Weights of a small mixture-of-experts language model, trained from scratch on English Wikipedia.
Size: 14 layers, width 256, vocabulary 16384.
Experts: 128 experts in each of 14 layers, 64 xIELU neurons an expert.
Training: a variant of Muon for the experts, 620M tokens, 4734 steps.
Below are experts of layer 10 (counted from 0) of a mixture-of-experts language model. Rows are named router (the router's row for the expert), up (a neuron's input weights, with its number), down (a neuron's output weights, with its number) and show model dimensions 0-255. Each number is 500 + 40 x the weight over its row's rms, rounded and kept within 0 to 999. Numbers have three digits each.
After each expert's rows: a language model's description of what the expert responds to; "gets" lists some tokens that make up at least twice as much of what it gets as of all text. This comes from a sample of Wikipedia text that the model never trained on. Tokens count by the router's weight.

# expert 2
router:448527600471511541519489503467506501442490532567536474493528487507477435485581548564529518525474499552517541404574506483565529508458487483482503480496512504476487585499512560512472460495453477441461462459448467532514524497485439536552543490483507505505480509532575533542545473499498502482506451518539568567591500519491551471438460511508444462475461497501493518465561565518497503523542485534494497439467466502548546491501530524535447500473427559462558472585422462436473519490518536428486507503486489513481507436499483433561555490496448479542552508443548455472510568511550540482452599510525480582555595518464448422514506455468562516498480486440527499477505414509475526460501483422506544414491447528477525467479536495462528537519526545562402470429481458486511473521436449
up1:532422485512509533477474517564429440520449483519542477584552481528538503482594521450529447509542536499532484540468494492510531534492463475516499472479424496538516498556478480579455484540481525610562476408461474514511466574462513503479469509484440566452470543476476477460489505469568500472462444502525538528588468539410539442442506545538520553521471506537525481508511483541471473566549538542498520440450497522515493459512494447452536584545487466545478490525421472476485422472512461485495492535518479496484424490522520491515437416478566485476543426501431490508506535524484435551479547531539468501462476500429498470511461547489469510482484458517509489461577437455484547600531571487493485485502475475588500543429539470476413542489474571528463454467532499431442491543510531
down1:497475476543501491464475474517529525505482463501487490525514518465468567535474452507526490489495554485471486466452476506506515541544485553500480496484594478472508469481403514462501475483478459507470519497513459475549535515543520496544545398529509490563508547562476528467488491467548551452504475476494527580436471512493470542455498496510504469542559449461496561466585477525496494442478461714502420573507484531493476482480503456453487457593473477496523502437512457542480474509479499507506552496500544488490553536423488449489574447537483392445407546565528442492504489468503502534541503498499537484489477507546542456516495488547542524575535574509548490521476630476474560508567465524423501446477525456492442547536429528501509512529436443574479499506509477505482491455498468
Prepositions in sports biographies
gets: " in", " In", " to", " on", "In", " by"

# expert 33
router:478490538453521532605556559465493498516506486555537517497522463588464437544485545542506476469480538447472500520476549485459493483489508458518507467480450449536472546545516560538570432489505563472461478523514438430462501452443486512497498558484482505457429502479508479451484467499476456474507542450509580507524487489543422487555457539421428478511477457518522452532497502463500530558464502454453536519518493471405513451423469540515486517484504588557448453530559459484440475545490559507488538585482477491544452508548463545471463514567539529430495491449487508518532544587520571466457460485433506584521495468495488472481454527522481501450455553448495566538549460504515558496503552540522491516557563480551558461549447458518523588546552478517408443520493525500429515544486477
up1:498511517596500495498516483483485480529528479506488519479460498507463488440434566520457466513447474506542477548563551516534465517589549463529455453495489553488476478492505545507510482433536466480548461428484467502469533552491474530500549489498575449484588497521448465459503523423490509513519533513469497501515527427546466511497493500491519529478501455437492545523510561498555478539511547469538538479401513467546472517465524535477443510510487540494453518484519501513581521537508559578577439478513524516525478417530491538492465476532452512499574481552434506422460500555540534426496573473425532518515447548501521460469523489441522430641537508460531451566485483520534512490505483468418533474532489549417475396504446483503542505475413548440488512486446447531484463580492408
down1:419554541461455500493477522453539454475522487477462540422572559451495537409555496485527490445476527505479520480463467520437515436514510518526516477447560437486471551522513541512577541492515417419474562534493492501558497531525563496495525522526451529425430474461500441481537466482499527543508525477510490549512528544532483481472466471498481505487558492560528564460524530490495500538513519460394510521539460474509463402494450415491500420560479487547479480480500490503484527486471555509477470418464468510469538612544461524440531465485460546492515553401522558558473516474468507547490502543516552504519466498435444507549493500512477449498519562476480553570415586497464513515515474558477525522513491530454510524544590474496433460543453557537572446445529557484539500462495531
Leading digits of statistics
gets: "2", "1", "3", "9", "5", "4"

# expert 55
router:425492452638477496461424532503544468546475479504492441531512476483510500488526511475489489498515435477505549589513517542478491405438449481516518470542549553489460435515420500558425518532515488505513472498445457475542555538468486520486472460596481478471520521456551533498494545472470534464501535528521519475485584507488501443510457557407475474408519566507520456505488487506468483513472546471506485512474554551516557496487515510484416393539497456480555574544521468521474502426481468592547498470534519525496503508497493532496501531612543491463446479464517472500536451464490527540517446492488536425449470599510522507552492433520432558510591491491478510458510453406472484454546463485489506505520459471439536525483519576505554523489587525564538503523503495488531548516484483
up0:528470481500502495545482535487474553444417485494622568394507461488532466507523504515460524497574432463518461475461514498459517433489401505501507457473526527480495556535514506475512488497449468381549463578466449512515548489466432449441512516491492517489419434596469485544485444560466432598526523505527500496501531542434461497529580504457499524464467475468497568542545506491570524548513574491441559583510531447468523502582482488502495538468557506495474541539473498488458515506552472470549469500491494444506402474492453564527537454542479512532458499464505527489582493524489511554485493510578537514463482489521507473542487498468509515458569473451541474488508515491525515520505560522467444467537499437495615478534545538460503518474485567519516446551448530525541516488462523
down0:454498524503553407566436502556437429610449509506435485530477478494504569475528476528573486579508566469589550478535530514467498526494516382573525556502541443526527453550464461487508486478498426458470477497501550542469547516481518410551532466527449487513557523509528489569464492474436531470473501526505436492438499447508499514595464505525432457525488440545461491512483485528517467478491487440458507453499511507526517492486490556494488494398483578486480512513506537481534469534531528519566528425542435505512505426513539472449558521497498512520410528491480458561571470413544507481481514474437492488541529479470538527461518555514545531498583505465502484542476515475528422564494524579511508551485471484521500463527440479478512440479550452510514512491484500503412506467564491
Modals and infinitive to
gets: " to", " not", " would", " can", " is", " I"

# expert 41
router:514525505450502566545478571491430486498500559461447537508423542460522529490501425456467538472466514505467537543553578463483412443493483483568510560500495481506550507531446464532578571511469577487478496454582500493492484441444543546444477500514475475531493444530446535463442480453463544465531491434504518545505462532498465543536471497495493594531487498565500521510506509423509457508474506489517425468529473550509498511529527497482469543431573523517467459580491488492431435562568521565521523553467537479557552523517534538443503522547487495484464456540542477480562480550408528481524468540530463552564538524523470457462451539480450525439509498574464515417514501523449519485577456431453443512502549477482556488538487523445466505548515472470490496613529547502457460471500519
up1:545500493446501489544445542575543466586490458547506501519534487472493503516589540543488445559447423507479477513456524485412486488495468476506457440512525495479565520456495485532535521442470523503436467554514464493527541488495575544507448460565540497516569463532600477503442498486494493418513452504521516465524512495550470509494570414505456461504511581573516497561498422446556519467491559503491468543535573577534441506484510470449481435492437537536457538466486525541488505547468441561470496488534471478499516523470556479496576499523445518505523462546483483461456413467425506535551498543453486474446566496514426528501480541539545503517563575561578483436461517530497498498423433491470505460487519504466501528516480467539478488494482541471441535594515540420509455473533523
down1:442523454541512538494514416518443515500463497516466479503479511456513524492423498464484464469470489535493458542459465526580545536455487449462561489456579472505483488528440484477496470469489527480527546452478442521486528511428512516477519485512487485528466504552480606420487486462530582516517521504491475441482536414529513583509437505509498547548515414469467491462524569461531395492596525462489563539497538477556512477568519522470530516460612487480511545510547505461507500462545528556495510432516511504455614510483437497566451471533475523519576457426470473516514530448532514547503543513507478501509500496494494455470561420451456503541488569534483572526525430502511469486512421535542526449493515480470479520476500542480545563437455544544466535479501445502394562497567510
Digits in measurements
gets: "0", "3", "2", "5", "4", "6"

# expert 47
router:556542551549479455541473502583530468536518498468518442519498537496559491462529475503464563443542541508532547491499440561468515547444525561563508551474462459431524475519460442494493479538487467519554459489443521535497473487536517508566489523493479455505542535505471484525438473490555469436509431506568503505448488481429485567534464493522516444444466596454477518486588579506460572402512508547498523469511517567499511527499528486479431509519510467522514488467463553499502518459442543498480545536468506458453464511520486448488606539486531489447408529578509388509531473469508518458533509519532491468465545581484404463534509550494495467500532579576433458487412525473535439448474485515481558545531457477467515482471511457431530502534528468435525486471475520479458471447550532
up0:562479520555454469478474487497596476519536505538578451492521503493589524475488618473476430514461518483552493557505552518417494498517455469527468469494533462438565521446490581514531477505518433543491553466423485490549638460535440450448538533599520463550491483504557511485536525471468462462522491528445515460537517465474465516446508579440487438472547541506463494483496487506608461441481525488532478474497461525477475533569518510605475531514446486508547559560403496483528463515486467524504548519421545536533545489491539444501547491537513524530535531484487484527544463491499490494526448440540544496476550515454519511548470488527513473559493439592476498504512490483508549481446472495498559528523473514552508553458460492485510541539509415421507510487532492457528487437527476
down0:556499462475475554561551537479533525565490481474505476519550482438499448490552562453398515538581495569498532488492528496492505450470487476527518519491528518459499522492510511478548483476588528470550467513448533588431450502482455487491487542507447517533561583502482534536437490559529505476491469504502488452514489472453403544492432569612516423489436502527549555493452513495553427513519486485472490474453567480493511490449467552514485468489483505471479446500515496497532478489476434491535500507578477515461509488494521497505509405495510428476497446482538520459451440501480508471541498597445501465495487490499519551450508510449551539555486492506376531493481501497482515482480529476578502515579487509610488461586539439495516503530537506526554505483566578512416405446479550
Legal-text function words
gets: " the", " of", " by", " and", " was", " with"

# expert 51
router:542473500468534513522515542509491508549469547382432465521470495486494451453479507463458532564526516534555548486539613492454473507580501509526529506484477448440538439492599515475502469452504494452521451547462512574471509522530494516558470521479558472557468598511526562528544566502462556485469459472572509472392440495507449496478563507496496486470507471531524529443537551482455497509522482517483514415440511504504488557528491480459443533519507464522515549489459533511558541500538522526469529468548500483514573486465386456476506504498482549401481445437483527532542538540466405556525507562482503537527484487557505505467573487431472491457519454509494465476544501525556441443508566477478500474536416531473411522460529523474454466452434505529529523425509533531463499535510487
up0:547472502541497462475559515517463471530448561538503479489499472531478487487491435476519481458465552517581452398555498487451502504499396526461477481467464469491391472560453488448571510402504540501551534567512482610467489507527486469437492502522470493497473515463464492549554569465510548577404463577469483496513523518491527451581461513481485523530515448576541403487505507543474479494572438515526499502533484536459561455506552529494527432498477483524546500499493435499478494486524513543429547501500476484562520541439555562528471516461542421480469537483494552467538547509523510479534503520497469508445448507509533469549580502564539440419407513539515467467513484454508498512464558543481493529403562543507526502472495503467550490497503471472559512493502490495528411565523496
down0:552425533472474533506445487489454524429546538497555469520532449509362458582483530464533504539461541498559505530572528522468544477489449410482483531478484520554562502513458463537547410500565508535556532504560495480473552498450554495486443467547507530511504546458454465499510438434511521513536502470433518486550450495554518472511508465506512459562556506523483443477485493481521483427479482528524549536527483499490517552424458491493585435547478452475519519496496491535567451499469539538495397465519506461501540494469476481544483586442428469512460493518550535456457478438574542527520528481503490503494471471534500532496404537455490529559508554550469506444488443484519489454516545545528497475482531437524574523441433529491493496569505490500512525629576494470427502481488501
Articles in taxonomic citations
gets: " the", " of", " in", " The", ",", "The"

# expert 32
router:588482501500487574550562503462470538482551536463510452522568446556524458510452462562479469458506520456502477490507485465467493459477536451511493509516458541513524454481512448540454580502542491456427465441507583446548464475471556552494564458521512497499474490450450581474436484450476508495519517495454590461507450497564480480473469545457455501557520556558560517464478486425475453492467552420465571567480480538524589523519565509482528511433538511490447462479535488509431557545525423496528562520474521475519493513524557541517486472567495528430480482534466504544534469524492468591509512508468476533534431528500492528457433586537464439525432496537512516487495468517525524462470451526523429538502483496598499552479520460515535529487525592462528479519503475537498490401453557
up1:476517532518510481550600508468461508421550492483467510549458532492490396508513592556543483515501484483458494501552456468501432558533526500462446469607505438509531493478496496490456436478559507503477503511511473473540496544490555497502542464533529483473501447488490537517487492510493488485487579620490515608487527475460468516522499506500490507525472431490518575434506473523483518422542543526471504539508484363448525448566438528493503465519502472467488497475496465460475522551479564454497548506491534490549483451501494495505503461549530517436543534444518475537515489578480476518476505531534496455538429532488497526488504517460553454478446481599481496550501517556502567563425467443456580474500523531523410471521443480471535344465556505489463501514532465476584479476486492
down1:520488501532472549497489547528498509554452431507498503495512497598551568444494577491547496478468433465533449462431471459492544528479481559516533500554438554492524451446499541486466439507484477520496423496547502546507545503504541516550471567461433505563538496475513486512467451529546459535447522472513456513515490474558538471574564561527456517497509475474494536505576482487505424510482513523478436482561457473569487469474525481471558537531499423490537526554587528475600459433452535553482438561561514458529560494578499483414438507427501451492551478484514493450596487494503562540510470478505470487449486432477481488453518453480488496457450439495492473416472523557493464518527565518427531552521559540472546520486489497506523453500561475520523520460443476442547589500499533
Digits in numbers
gets: "1", "3", "2", "5", "0", "4"

# expert 16
router:453505516493505494477496547493505488445501470564489582522533407446467464541546463520484569525580521532505485486442509508515496464461508462416525461485508560505462471508459471484477534480470569547514445502473459496597486534458509585509545455533514537518559535543494482542495499463459507545565538550518505471511545582568547512546530503419497468491505459476463446586526558480452502488530515453526551505459516512528550417483577522524470485517462449454508466578515550464466462501425448573500467554513424493444517509566487458494450566515533556505466488430546499478445472458500418481466525567535497504484529516490504584464452504456456466474553434488454449407492533511477512466496527483419543523506465452488518493524532551551533498421595551516504524543539477479548446479485514
up1:510435576488511471473499484510547469499532510492530559530450546442543501443434520516453571497503499494488521570509560525481433517480526517515538484472491507432496490498445453464475424550519485554511507540498496470515453539561466457599536483487461473438573432494568433517533464452534540513484517521547419498438493493476544449544493431479440535528455486536567500463460487530446516500505474569475506435560439525505481513520443481573515487530597492523487498477517499518504478467507471496483531524571551491519519523527416499416512541525537554522447527548470564484485546460470499504548456513552451479503483522557503517510453517484415514482471556636522494527414495495472408519529471582491553516460504528497421453491506424451576514440492421474497491477446480541524523510478458
down1:427508469543547525436489514498576536475539514490470488466540545463484485528448534480495560514526478521514475498556457482521556476489501552446545520530486479430485513490518476533421479505541506546557466567476515546452471472425498437497461400521520510508472515466428564470533546564481470465499486538502466473487497492526530519507574432565543467463507451454473487564501498489512514451482476494552449463513516498493555466521494514513484505446518542518542477510513438484518469521443471614476504442635568403538456577541505567459467538556557539493486482476410507539435483415439469431455437517488566441596494493516461497509497537452512482506468485476499520470544488499524621509558471456495486516597556489505508464494500499461501523582497496448495539569467512505512462476503494
Clause-subject pronouns
gets: " he", " He", " who", " which", " and", " It"